From a checkpoint of a small mixture-of-experts model trained on Wikipedia.
Size: 10 layers, width 384, vocabulary 32000, 52.1M parameters.
Experts: 8 experts in each of 10 layers, 1 pick a token, a sigmoid router.
Below are experts of layer 3 (counted from 0) of a mixture-of-experts language model. Rows are named router (the router's row for the expert), gate (a neuron's input weights, with its number), up (a neuron's input weights, with its number), down (a neuron's output weights, with its number) and show model dimensions 192-287. Each number is 500 + 50 x the weight over its row's rms, rounded and kept within 0 to 999. Numbers have three digits each.
After each expert's rows: "mostly gets" lists some tokens that are sent to it at least half of the time; "raises" lists some tokens whose logits its average output raises strongly, later layers aside. This comes from a sample of Wikipedia text that the model never trained on.

# expert 7
router:447429513512405515497601449398521515478535518493527510478375574507542480478462510520513515415495484465481509534390450521420562559547542474488569484474524551435580503605460558541437518488497533540481483511478529521467579489575509470451535502592483572485527470586586485560560526475403455518
gate0:483539466544499481451522504579611504560467602420403453553486535598594475481464516466477548497591507505429476488481489520460514455422456532496492452536552503586499528500388489441556509542530532620490521432504439567472433537514521432474505445406469483535496500506457479547502511458406545520
up0:584438499539558502488529515434453513396512521477535576468513466519441497607558510446463568497396557570573495644503478508602396545508546460561494511483423576427502532500495512556478491520483499398543521511525559503456478394478431630513499526595529562467482548435522507544516527437558441474
down0:456426449576559498464607523522448465507549524469486542489470563501482556363497448501534483552525507622503467492483491542494469526575517456528592496464471462466475469519554492429508583448483546558459462409498543518574505522508492429528501506516489467496486449435475510448479403513505480533
gate1:499589478422570517462540510535487491476423389466474437430511546482477504520530564499492472563504527521520547549498493537516558473559455523509428518496566531447380522521438438466397451519445516468569543519432519482589491602449439544537554539483499531522499558476472476463470422532557451455
up1:472457510520512442425411433462560427565544493465410548465554424467566433545629475561451442506451558572494457499474484485471496481544470515470535548438578518481526448533437473432526538487513507534541511507414517529545423464513625434516541445450531380490560453448538560435508483417546549502
down1:524549494488482498554518550551446551512515481567623527485462510506442568546506492506573491447591524429573415496442470570455495549516579427560517537597413518530399475437580471551447431524514530487428514454486536467396483481514506488474429496435423498396446601497466521525532524519477441523
gate2:521623473532540562581416494527556492466525493541483417534551508557590379504538470481493504570509500461539536446483524503527494465460405412527539575506533462603366524505436549539496425474543484461518513576498559461605506596564558527472455492569604521502480477604504475541465475450579560434
up2:468566452505530527523451526495487570451502462506517512528572559579547455556536534454502515621411511450522531459483568474501495410448463471555539543432438506557385597545420537510433448462494416497572430571450518493565500545452523471488374579581543551523472469563441409540524499524613590437
down2:417465518508520473423535534483538498459543533520399565530450518476430417424523504520532425441483509540427453537555421588514524489515501585468473474528420408547548527472437597472464530405444542457501470506515482503563458432562462461535529472435494507441479536518590523518528461488496373518
gate3:431535505552475529453555655463452479442425498521567496463433477514574510457410501446508458550516525553421462490442593510473494543451544529469475546485437621564467532555550490482544498496545564552543537486579555557464530428507499509455516425530507500447546576540487371493504470483512555531
up3:513518510569454445506618557433564447481495488496561513491484433541596535410514475477493511584550492572488497467458601479548466554540501566491468582481508601503517491542612553502550476481495530562512548466518552480467541503453508481484497502492478463547621543540545465497520471384471562448
down3:557588637521420500490489520455543498548484589498412507535510475475512433496497467571571468514559551487490476544522447402510561538460387483539551456461509463387596482425478480491510545444543465475535491412503451457422517521510489529475506505529493464551519517552492492514440480510542453580
gate4:462542490585451488393519538535515552482450608504587476548387471468611521454534540552468469569500515417486466536581588547504546499463471503472499566521383523552522474519472495428509570457460499580516472494504562497539499531477647568512565431490467470396570431691583460542570512518644468548
up4:495668507528437404515427570489496506543486478451477504544474400546521465530492513484597416523470489516485526552468510573578424510453439466463475446575441569472433438493511457385513489436502390582454484485565559463584523526401502534531458451445573517441551543527510453465424493515501510522
down4:539568493490492536433520509548484526512578568452419443513438453447474512483463554438472586444560469521462474498495379475439500513493486524578443536552496424367509478513585443517455447505483470492542445476442513379436481460516483466550541461583491460510483519400477614462543569451449432507
mostly gets: "ah", "ley", "son", "z", "ó", "ov"
raises: "s", "'", "-", "y", " ", "."

# expert 2
router:453497479512496592436516527426529471466445460401480540550478497404548609450507551428493467494521494604539485461547452505441432533401532547567483544446493566594457384486441576445500553495457472475500421463509405427518464514519528543524576459538544533511489509629435561468461492511405534493
gate0:508477513476458601503525468499512494522420505511476501520508597457493438557531408466444540463476548588474485543462431463463638570555505485433461498543433455511494505418509527430476510553493454480474539484549484528538441528536472428465499574423500605552466478409489451457426554478479427512
up0:517466497494426579565523441494519517541445503481473481499475594495542434569581423497477492489503549615458466527541460507479644554602520455439437520545439506502493522392542457420469508563534524496448557495529511526530403612475486432461489530417496524486506494394483469502446539460467459492
down0:487560512443448463475534468537467478456557471540506549473485481509521566533599551608553529514461521408486567457391590578505460497525539489567492584497538493507492408523506500551495474555472523455497468436480541454561485468534450553550461451586618447493499539512469526543514547485371388447
gate1:489454536539530548526560510435519565438600508494573555633504489509521542457399481426469542496439432513456457517493543462501510416496424515532482525517482489462503566432480473524543610483553540535551562510453488378521510468439511517531497498454555436425591410425507540505553440510426508415
up1:425496530597500572431469458483527523480533424444434540511542430550435452480470478436539493540465492498436433551474684403521604517467576577535531553448601469488499555475578625476489471505509531467415411517496554514528404507518446415528483531462430426473490598475468592418418457479465488512
down1:565530610482448569464470486549437451423463429511487549441461471509570455463594450558485444426480475504545499471512495546413471553559471497497487517506591526427457471477541568477502498407525542511368463481398506470521485574455490444463535480446484478478461469570593597523456528513439488539
gate2:428509484495514440523437441448555571444576463431583547465469514433457494529504497576486442442418578553509505535446488394439519524527461400510473364477503534438516538476532539470488488560513457421484546524472503494563456481395485576506484531474407438634587480498432549388518567473444456495
up2:472555475482515516534451453482512493483515486452615543485502534423505409574535462592523481446478616536508509502393512444470515508545558422546449413440466536471463547477584524463500504534483471445513549554499498463533558486428530502428495532506370528602621553476485527365529463461470505514
down2:502612484433533440489505404526503538494504480532488445509451545526533498520516529471436490493466490528417530528531414606482456446521540481424545425491403494561471466458514506526448593481532514469475549463437532445503515542629439469549407545436378502546451503439537551489550468637447589478
gate3:522657449440537498471479517497501499543488526539453545548498405523496546467536449561475481417466463428441486444425421502442514576544455379462509460538540484443514507533605460589423541519514493525494556500533430477513558491562531523462494492421534476495508503431400509496433487495473495490
up3:532665444422510555457476502468505452550491569566471540540502366511456635420479466572469516385450478453466439420402432501482505546550473449468542467525514498503505511536605438543429497533509482547514541529505394458541571510534499525446463534407523495502505511425452543463443499517503495484
down3:494374573498448511492513524486570494533524483569457555536446524443456529516530493467467464491640473504557482522420483477485511461479591615513531499421575513621478604575483454373566484498527478511499539439508514527574469453445526501486481459578479516523462450453494569479508534542505514544
gate4:522481600464572539440561514561523422481420443424511441476488383514574516430554495416518580498596537627562524515424534471509435410529528534413429498520534406530483453534564518532426443507554554430524543472438561557516571535496520481571571422414457444545485436399493401588480508510434497445
up4:432556381521455466564443463442496550532557535568456534557518627464460531593476508540519420536434481403435510501573463515502582566519469487576518501537481607447485483476448493499497547518469433581492464500551468412483458433521496544412405598544532587472513558631516594442511505521569546558
down4:553502446543463511505479558533576511543483532536537505505532505467533554517467582505498505477507536493524563495574477535482535499624414429453389482540449527523518494483530549581504567418476513473482493554482584437554422471479532551474576440545511488500577503437427455489497441472543528562
mostly gets: " K", " 0", " N", "′", " Z", " Y"
raises: ",", "-", " and", ".", "s", " ("

# expert 1
router:555431459534459533569472410533554435567504563513536407584455468576510375498546489432479560495483570569550516531458503500479477447600521412512464464460470567482613440445508455494492464444492536398519439458454506474515459478477446520601552430508456438526591382489544573427477505497505533502
gate0:473507519503526479486518546470521465571543461614505453508543487551568438455573540525578514525556573582506568519472538451493576429423424468486430522451509449493530506467490493541581487523393505513562517554568551553553548529501478486516597469453521443478426473421557555534568488501472565468
up0:478454569552491515474510509499505464553514516586490475505565492507584404455538501479573586478535512545571598534437540430475585513457460457528482529465441486521489552486437651536567489503473522499618536497586555533579485561385527403542544518429575448487518491401564522518493493494507536449
down0:419489443503429368508477447557514527467470549535444545547463540481464443497486477477504439467503464525488538526455509521506562453573507552509515605552505502587424525490444563424480388451525457508494509430400514576556591506452417486643395463434529519533506525474553499468504541463413609431
gate1:512536400449484584518436494516499550472573537596494632516514473499521585430572523540467506542514431561478541583433545551472449445470484429409538460468490478484481495577526372474390506447561489375469463476472509483531520484526549570603490542562442497466452406480512396537508486524561586493
up1:461492437427388480528501556483420487485521495550441570517556518520519542454531484459423486434509545528477452606443524461427498459463500440398505427568453441541482632517475571495514528492509609419510525441525534429461506438588537470529511551549476517512519371446578502517510506494524513443
down1:461491510458442547484613584573408526455518415492369549533458524469485553493496531415467488484418481473496532543557497520622426507494549490512508546527404480591496485509503480595581541507509470575553449519520563461481479477461485491481496591415484524502479504433461537453473472476514513483
gate2:529466536476517460514455417500563491493552549511515457524501437452529543459520583561441492451465541512382473461479480441549568500510508557485500488522460427584575570503494513469532572559415469446489539434413496599545449557493549584521548496540467614526589483444573465500485464536448413510
up2:549515565538466382532404457417537520578514495489543531567451453474487504471495574503452492524436558520382438471523511448534493538555524517527547411577469450641546560515499542502547500592462499426403506486489520503493513551531500477551567524569483569453581507456554510442505478485518387526
down2:609584616481517500541490484476547497483513557524649561513490550518502501464471566470515489522553492460472466530455565437551460463533558473458467602522445516577480408567439526543483395471479507497573498546437558527521509452476572530472503413510552531512507454483500493571499481552530471465
gate3:443609524516529499421515577516500441522471468434415501491528424494514474545533504554470554477497441519469476462436512555466453581428525488488470501455509504500535421482474491492392479624398523463420538479532529480423615528419430521494583430415461492490539520443440468588425530461532460492
up3:457480470434539570437506612509459414508539564454515474396482512479574458572583505498573520505530486451525443559528421595561535531455476554513458496421508572519508509574477496578399432537433536559424467484477613528420546544472443488384508508476488482481489508515443349507454507472518461541
down3:504434533517518497478549562538496527478488542532461494481541488599415482439465456405498558433490478499563416485499457510455520478499484489535457459512456529469574532344570454440463579489517493541451549480509462487474468492541575548528512501501471438536503516581524477573498478469530487487
gate4:481509446464543475482502515566435554454569505580549480527387552521502459572471540441496579531444631545486512528506470460533519435522449526465489483408483438503560430618469517522485468404499564502518416582536497450422456382531478591585455445507487496468562496542490504453510554471485542475
up4:438563495464561539498458410635502550493611558484572480542433616562493504608494560486443590458447552609599512498518424431546448478527537482519571465429467517581517471547483463501517429422452489520538484517489493463512416348492480543601463410430504478509538431467482537440549486384452591432
down4:554486453564423506570502420619526576552424547508470476481518511497499448519504553492518477572532511493443431375594557542457519516499438520565555473446539519484576403492491511512425566461531473534513448448452531557447558481462535486467470461561640489509473517555530489473461551521506542473
mostly gets: " such", " However", " well", " not", " up", " way"
raises: ".", "-", " ", ",", "s", " in"

# expert 6
router:459411587425481481441528522497499562526479501446475452477501517564481574602555460491459423420539522467562487452518478477432496467478374567515519513551422506447496522573528472584504604502574513527521490468638437478518528496526497577549394498542475560616523492462535498440526541579563527582
gate0:551609509506442421518548474438546494567576456531477498583600484422474566456466529516471577543479548458483361559568555548469491362443492552520492562500518484479489483458572529478559474568449504439551507448539547533462551415482475508401499570464495498537396522488510526576515527453585567492
up0:545508507487463463472498540462520539486511443413387530574594441599532552479554456525529531446455593477542452453540577392474485461475482542488597572546626529522522486530499526483453481494357485419512565435519572558451597499534481533517484477533470477494536592433458548448509521508475528448
down0:572408525494503548508606520489504492486537454466525471477455486579501601385510526410438474463542440469409483477447555493545563499499448454509415430525516533474511556403523432472507466498492486481417508623422516464575431556486512466557603449426478443569558476526508468587449459444480539565
gate1:416508507555508469478482524523513469540537467470499516444470542532501487438430592534593520513492560517468445486511504511499507575543469595444515569446476403501583547468536482452443490458535616448496498467457571502488449464522493534402415513503526449574502489489496477428543487543527439561
up1:406476530479456497417499572550518450541447442463533497398409587488512454533500589452515513473550615505518468510540498528544496589580430546425494581426481494513529551473487447508502496522513547494513572490518590492522491467528539541468453471486521424533506407456559583533519513527580433531
down1:504544507432503530517486408497450619474537473510436563491439495508464585539498475407476447519446420492473437476532553455474545476461518569482483536499494540617464509518629562411467520554474450455544524480409498501530533458476502458473583554480475480507549542516498503469536479477532528515
gate2:528476639398583528454522590513581483422487439485552534596504542614549484540566428421498478518420514520567473478470486555463615515525489508560468404540514594468467448454551578448460520606449367539458443506553465633431554474458454512544471447510463467523528488435543458485548498518442457491
up2:489501490472573567489444609531432452549480482487540424485444400462479541461565592472477559513569436575442559601457560537545544488447448496599549442453510524585571573506565481507557436485540524454380469531524484436456467532458646427496490538579521504451495458403563537530563534545506485517
down2:502489467542515501471457496594538520444366546485496524512512512439498419476429533504516545526554515399519480409483453484432447485498510504603429600565445544516429481507514460502512511397499465424580384568573461472526569366526392489595444504474524501511630490467501482446479483504547464477
gate3:591500556539536469479461501521556577452469521462480474496552482515514416482516454504502534471412483468460446518589473508443417444472508594478503549529530495495524547523505488553503508470570574457465510537503515495501427601551493501617441529512529516554370480489533511450526585474502470576
up3:550376533560514439431521522450512517505497516458489543431540473479513463415537445500504545420571474529480448507438514598568424510497434484508535552505538506581489558545453472530489483485511502383456442466452577523486488581541490422556465515522542581496394505552474503517507454478491492540
down3:521590459588484450480455440472479471468433451426408481515448534530501493454539540575497483616499566430610470409438437436518563533447504508574520443553428485548450464461509426452513520486388421467485464505505494497563558459401491523487623474501375464472503426499529442513476596483470524558
gate4:488546425466537425592502412533546462557510522480418505411509424503487410468592445468540509404502405397530496478437489492491559475575377512510394436483526576489468533481602467518566555436440502516521504479503485555480552465511469526477449466519498601608528465536447420458530453421454454458
up4:533449544505424564383504608480448559476501454510584500576454594475535582516432541509448456620512586580496469454534538491504429507444629521468578514413456418489485442541396568398424452528587440472494483475508449440532455466498509450551493501470521407418515501485523527544468494520522547553
down4:481475491516513449581413507538532456499466582498439588483624472553527536508556488543535425401502337465471548504478548523462588552516483449448514469556486507486430401590414459485416608476578527485463508516430560517530437464473454523450425525514507489488529514585459535530565455471416491500
mostly gets: " the", " The", " their", "The", " a", " his"
raises: " ", "-", ",", " in", " and", "."

# expert 4
router:448500480411553582467464496537473507482417521540427504521489417486438431477495527547455483472479538552615508454481379450429481503445500489545550558497481520554468491579525516484422572468455453505589498511550453482616515508565517431483526516498601474419433537549528647499458481572467587542
gate0:419594450499469490450576498483408607489605534456468375496579460552471455483425540490576397439555454505567531431503486502471609509416493565484526567554540510439547479468490539543510481483578426490539532494421503558539549503550467440424495490517503474518388503377508409633424458488471521552
up0:477498450556465397494454416522499495479617416456569506490557537420520448501577486547489499556515502452600469471438508520431503523509598512483514607441449576574395495481531573403575524523460400613537493554533467467596484554558509583458502498435559497426458424540474468536402481490470510531
down0:497461549479512497489519514502492487500389516557362521458541473530526517537447450531520567537520520543467519436533473577539506468427477501513419441579519529508485504499508511575418522525563543541411403442391594501468633530537477548601475408500494519452463485430517583516652567439516501468
gate1:456545445468589516552480483451522435542531591531636436572413455527556510565483484474513475543459464505499506479515511484494376472467453448520512422515481456541474518480486474591440469582504588571458559591558482471468582459544467475566473434453513508548473405491569531544435466441557594567
up1:544518515450430546571468353567497485453554405491474548462516463421450434419507525524514527448575601482446529498504485502535544469632466526564482536550572448437470442556621376453548445560467433477578404387514448437477450531494514508467570528486522498581515559535490455472545494538456508469
down1:496509479505484453441509560602586540543409571476554488483570570538454478547562530440509514491520553497472505524613473554435557438536396447535491475570518514540495520478429621497519492574494527524418573508391510482456473508522515514530494524465466432518443453492523485468375471565517527492
gate2:523559552440507482618546497484517540538551484531527447477463489452583649522533474502527431461520566480505484510460471408559471466534437500466514576462505436470586518569509485555480503580471516536529514489522503506495530479461536532442468562552561626548515521560624432439528445566546534412
up2:442557575455543476635525454528431487576490450555542485598468488476577611544482437519496510405432571486495433524438489410547399445533395528428488619484576503525577538510565471518527479527522458498546555469489428499418560500454517524381487588531636523522536440529666388459521501559531572436
down2:532489465492508381561407530384500428470522498558527434588524459486501498506497621494477580446559459536383545493426555471398557443547496538495494480525481476496542485546454455505445472395471491439558493499429496557477580470495430500515465502466489519515383462406491560572462576452555510578
gate3:533508458485645563435505534519449475513520533454484550411575587514478463476439484499513424450489593584496553543563528494527551450491419431433494452482623444596518516524538449535608441474587585502492487433542464406521422449420483437588437461507503425397520540470499495460391493450568502539
up3:473413486545562426463392512517464478527526518489493499482540562480528495426442494560479465429468475482526527541551482437488491462480326490551492389494475488542531534549463435558522509478491466539588522423491518434430495500475505539507555551404550451390440526525397539484511443428454472509
down3:557510512474501572553585404506465554408537512474538454475391477513500541622494493509478510556507463444438581404503490566487557473563608474496564482561555613423526599533587559450419406583473567473579466452510368510529539520526562454436406455524394537551464472524432463481543545595485441520
gate4:435508574466575545536436483502485424579417472417450483519499511417525493468515447486451540548529537508417502540460509491410459530491603425450468519465502508487452565483602440496543522444377476534400532485479531481539558490550489465567606402484470541593482476520551570510458542515447546533
up4:563568417502487569489482611443396530460543528493455485413500407591467524495521524566509640454461536453488556519476468510563533596519408499560408530521500530550497480461376498494454485471521576420440548500563411528454450513441534525488450430452519528598613547395545529526535504450521487478
down4:531444486468483450392461486514556499415437425530544505579417488411589486516504496461576427606475482523546504508395465474572530435499507563524485606519537424460499506537560546500517557523546494555576582467458516500498552516544455445453460513512453550460403447525496550481465420519505551525
mostly gets: " March", " May", " August", " April", " June", " February"
raises: ",", ".", " (", " and", "\n", " in"

# expert 3
router:491412453561546589546480546418512465496551430553545397507518436483542535537596511554556519378505618539498568463546442458527445451567481610517450549505463462614572427505508412520516475551418537479481468483445442398498555542438403481608495540478494498492501546516555590530483460501506490530
gate0:545395562535460478458513502528502550460534514482549625452516518473568547483512456488460538476503544420513512521516401484528444496526453452515379535441557449478602518514522449437525476493556541550550529511500476524441603483594409538494473525515477494538413507526424443410516517531479446543
up0:646480506544582424563516423424568431513509440502508541500516513572522461427555524548539555542469455583436507590528517581504512532515470527427599515563557536462467440521548561517460558505501489495477403510419593565451402462470517614483493519484438529467463436579537517488469536454475439513
down0:421470542466533489521529509516476543574472418569517520476509555476523532472529514496436479502618580425468476566515498504586496408516431514537559518486443473554516494457541523452547524501388408557537562472455583413481495488437620476419508542516513474544541464375498453531564500560544481497
gate1:378469418481520396470486515516436407450431560494571498445386454533536432531515567530584487500493496485497501506533448487465409540427507551472462552565589524606451539496542468492394479505474495471431488480546485433495458479527418472532545500418485495568464515487591525491491519511547470541
up1:530589526535506537492562482548594560491599515471434527524537538469519485467465569466484542493575521493480491513436566534586633440529454491490503458491471506479491465549513438529472509512467524516457558490564551535535502579487602516436512577479575460471505477533419419469519507478435508401
down1:551506474593561442416415349549470541515495486485402544427463500477475475512453542477542521439537528530539480511528511421609587484432473506553542518514529367449506494546448519501560511442509433449532621469461472490493538532519531544536484520483516546500414483501554511459499473490507490443
gate2:510598516525434454602500455456456536476572488429405625449441476536525454518500612511495545527455574484494486525505520581598554525505475470505531530425513589592458415454538430601426552465546515588558483489479495432537465544516477517498482454513526500436450492550513533512498530588468520463
up2:462559484578439468606432548442475566369545516507550539513395397486517454516486472506501538507450505403475574467427434545511508477525582529430455440457520507545464427500504477573567558538534488537509526416487496462481517560511478500412587496424427569419528516508564538444491419607544475526
down2:487499503496416523494448425540487565416566517496493514472524486434465583474477564493493471522514455503457523509561443542567523493586535589441608481587519507524511542456567525555426488374486536501457579578446503518559503525603593503430568573442502419499470461396389634474448487424533418569
gate3:461462551518500585376514440508535536502616430521523449476353507473548590447524448602404457481518600534564482446468569430529427427410533483471488579444610473508532469546573536602517427417549465550529432494476420482518512503470512422483521499444549490425404465487557453440405540616473496481
up3:529477533550531483468526509494485525522429487426586477586449503577488529448419463529495499642497467535530568500521423475544493450485526467531365438484496458523460421467456558545585519438426494434508465503347553534545521493502538531505476545489459592532487490489509534528507479405472504451
down3:431536447523491474533645588541503560473478496516515564467565521357499507454493490450489486504430509541508379471492484460514522545559523475501496526499536549538518522424503662463489466456568486561475432454418478550510458495554530444434532408475432482538539456421441494541539434528472538454
gate4:522489486519406468455496469552405484521462522476595529552425541478436501594484464417433484552491518533544493561427571444566468577472477466523568476481558503520589548445474443490602539524377502542510547388490550547436546418562487422620453542524422450541503536532389489468524471493506582402
up4:472490450491493463482522506521479523497493523520487536593452509507494447489502572502439498608558407521525522443541507482510439571432561604502544502506559537521529505519552442553609542534450517476548554411551511556468524455525520473552524514539525538556493490479378587473453436504527510440
down4:426498475472552570487544546484542549557484419434651444451508520461501469529444446491491443510516468482501492553548504510516526405567430483541502552491533459404543610483550491499497562498387458548476449624535510500529446429530593500486561526454518395586455455532452592554513503470500457472
mostly gets: " |", ":", ";", " –", " -", " /"
raises: "\n", " ", " The"

# expert 0
router:526380533528605495551455450492522517461462634483490428593436477477463552427505512417490490453412556524545470521531455531443524456481504482447466558480408487515622525574498472603512592484483546488517488446511520467507526496442487500509457542522524452544550495459469562519523521508394427548
gate0:451475409580488515503542495468585535470419479507527515641467565509462456464494609504504497490436433554536508505449454475537556526456502491401587464505512570311511517507542562568428479479441429600533490552463443562527478432520428474512453477531467522460511442546451530579462428519441515528
up0:524501562452444461497482468501453468509585523522528455375479496443507520517538461548485505601483516447439459526544519496519521533618511419597512519465553463656488436523490436441550513533531610409523487500533594462516459617434559507468498485516527480587489548531527486478548541564546460452
down0:511575490520475557568544436539452523434549520528524458447483511540457471544498449554566549500456509546510526541435555548565473522531579548547434469508550560555477346551614448427474483535546518535445386546452504494506449507508460426527502385484610520497459582470432610547554512518540508473
gate1:485426476453485454515426525409529537447480555469508553517458577456521520512518496563539529471561514476599547609464439410536573499568566510492513553461617569508479537484523504461553477495526541474424473570426465535602600488542544478460498500498494546471585508460588459580460436569453531441
up1:550546492481490517443559440544458538512428468522453509503507501534558504517513517507530560470369448528480431491484453429531431462518390440526461581481480479511554511430515540482482528531422462489603494417506494465459514471477467458459503491557460412485431599515426558435566521493531474563
down1:546451440524430527485565519486509505510562459484579550449528469521481506521512523524467462510518545526549536532563472459491556575498550431444559538343606503490447396499408456538520391552534536458474507431450460527487542559580530483432556566527514431521502444486654458522481421563539499416
gate2:491489541456536499479493536567464580529496501599643608482447524527549499463592464577446445511533587494495527485519450560482559524507555551475506589493557553478460532429504415490507423505414453526534524466590583493551494576610476430441481464562489441513490447569488472557484526597482468532
up2:421515470500540435510577458519541405508491417521427429486436468486515527498558534462482557445394443454553568479414552428524516466508464533562409430518508518493481489383600436536528554436512606536439502561484508446485468475417424573516479563405539531479531511536561509587447572445527488425
down2:429554527482490506489492409528443518506551509645533481591426559571508497586546539440604586509501466499455526524444592461521517430523558507450528355535539467485566477491508499503516519513470572446449500466488608552549455533584536609532527486474485492516501470493433601493507576419541512530
gate3:534458493496508564526504515586478567413470525567498542450446469610527474478525529495386514492517433621503534523527552549548570512484459536451596449485426454520455481588418618550564565495560517579457543525519419511515484509461513514488464484432567523486468567497464516482530562520528473450
up3:524535542528475527407550418536462511482498473528483497513545486559523446500515439499480548460540461302501484576464443594496533497523489457506490506572472497458464552449452495467419453407480470539565440532528476487483539566595538540349496552520521509608527506481517567499518478516492518547
down3:500519472491502445436495481491491518488517520499590551460496398551477597518563543509455394389462596583602537521446465460412539459430561513512488456468513471456439562487487468444569458504506490502529548465499443534436476482545499620501382525466409494509459549454525529398505474513410446561
gate4:584470508542484446553463492518577411465397459481663516546471480473483438411623603485392402464593564535528518586628469479547458511607460437538485441574450489459457420484477495531463452509514429459522531474507480475442544563547509456486567526434529541534584456483557442550546527509472520417
up4:572527465492517536540515510448607544510598467453634527534556479491572451506566510469459552570479488440448515563435430536542375491617476552524498446453470474544607416560554444529479448515554496458519541503437545481491532492554476397505426574535587512496493472520567492461473509552550537497
down4:485459443562477451499521399519435486417553479539456497504557400514522560503559504524549568484532465493486521534531419429481549451445513493525501586528594461508482486438466599508424479565351592543447398494502582511482443463472502471526520425453412469444536472530503450500470572522546489496
mostly gets: "\n", "==", " \"", "===", " ==", " ==="
raises: "\n", "==", "-", "===", "\"", "The"

# expert 5
router:530433383537468464565464473540556397536445545553481457620442482532549453531459527463427541497554571565512567504478371532569458486462500486491531527508507452522588469524562486581534426436436560447533384527528478481493478582515473523523474521493455533491487558526566586491516530639501485605
gate0:428467548497395426494476454478510517513541517510521433424528549501402596388499472497600392503502448498496502450521508515470480438515572453455435514513540505527501510476571495552437428460479579505448565506471397475537546475468453494527483496454495463514496431574491519529526453535560426480
up0:464409504483494501495474572516539543496443501577439424539450437487374564452498531569484484570466517549494494534505462470521499415564560550398486500434525538593455514435458620420435364488483499524480535525401512532448519451413440550519565484464499500493566533485409538520570405502537449508
down0:436466475516449495577516445520440508541440423566503474513528532513444521522483495494488571476527463431448545448508532559451441439474468512505430453480485572528561458434513467557487471559497403625473573490443557545533436496478524470464405465602543523437486410385528482518512583508493639411
gate1:557417480505478473444500571435533466508496562518455511437478524529552565460525491553626555584409516503429570584432534392502457518461477582523548456365506438527394532445491559499529527410430526572550503563516483523449530496545479494394511524537486528516540569584530529409473488448470559476
up1:502440529514521562498484521477518546521550493464383471499487547514507477442446443590538516542545393480489441399499500405416552506502563478508476488502556500415485448552575497445424572525491415497480492423504496482447479476455503529513527408524508500529580487437412551585430500581468575542
down1:531516419451431530593551446521495535404531425581509459454538463502566574587498450549476472522466530506563517630457562501572521517507596476552628525452415532603584527371519446508529443495570497421604488564468544458449539581544500443486492496569630523517507502452541572391560479440411447401
gate2:492431442537486430504492534480500576501506538442515486424472561504548528416524614455472438554463482464460511499493469473526515413583427429481471489501479455552566538516458546510504492543492558493562452504312488529477510524411409485511496426548495423436498538581488396493556455520388454541
up2:483618558486515497466455536451435472472584482523526537494476494473427464605464482613453509518554465561566481508418569430382492512453599511517572373451465513541490475553536562394508424534496586556509533425577515458556545445533451487514530523470531578505596556466403558545536499571525511507
down2:506426600469538574469482534462534502502538598506528447466507434551389495523499534441431488429561458514554509521521470411463478458470491458456458543574476462461406580449558530506537502498554471550515494469461491548483531520497445537605496487469419393397468419540434508575484567495525527472
gate3:447524510351574550489387479494483436369464527554443537453430439555507416408563505536488476473569531510515507533553489520458601545487528531498539508472511463552490481581518455564467468499480465610563434506481510506521421474531486618546511460477538506553454436519515559553521546489473440528
up3:506422502442563526433445448521586454414523569568504559510497459511432391451542521513504500481532518461504490515475411500473587553497557498479577513432476450541461559642462408504560504469492503551566416550558495523501465483532486582572499470458518508561549368545462500555551479547459481505
down3:489372525550499541498574448569452499469532463478537392510528478461493485548508641433501580482507542470490492581530491561572424419473392450456516501395515450456459427526520486515572541481475490440550500498462428589518466504572551491462397508460517516442541489410474490468502492451458574462
gate4:428509480525480551512556503537588349587471464486438463579530479463412457482382521516535465436459441538493522493510466452542553434522496531455500467415502509471549524460521569444520445526423489483515475438563454491613441580569418481519445440528408489473554564516431478424461402469476498530
up4:376456533557522588467516500510584461586405513434459503569524502451532442524469531469481453458504451559550538493508508485447562472494474552509515509421440477499471504586485549429530425443518429477584499439558453402495487642573480481521488477422498401435528504512496521549492501432451493520
down4:486466546394569446520478552478301498475503626517473529504436551623526479440428514567483388555524446498471486435475560458492515515548553543516523534569524425483452457581551529512487616478575469462546503551492491530436508443477509529509546471563466500492475474534535518558563575493546563529
mostly gets: " of", " in", " as", " from", " on", " for"
raises: " ", " the", " a", " 1", "a", " 2"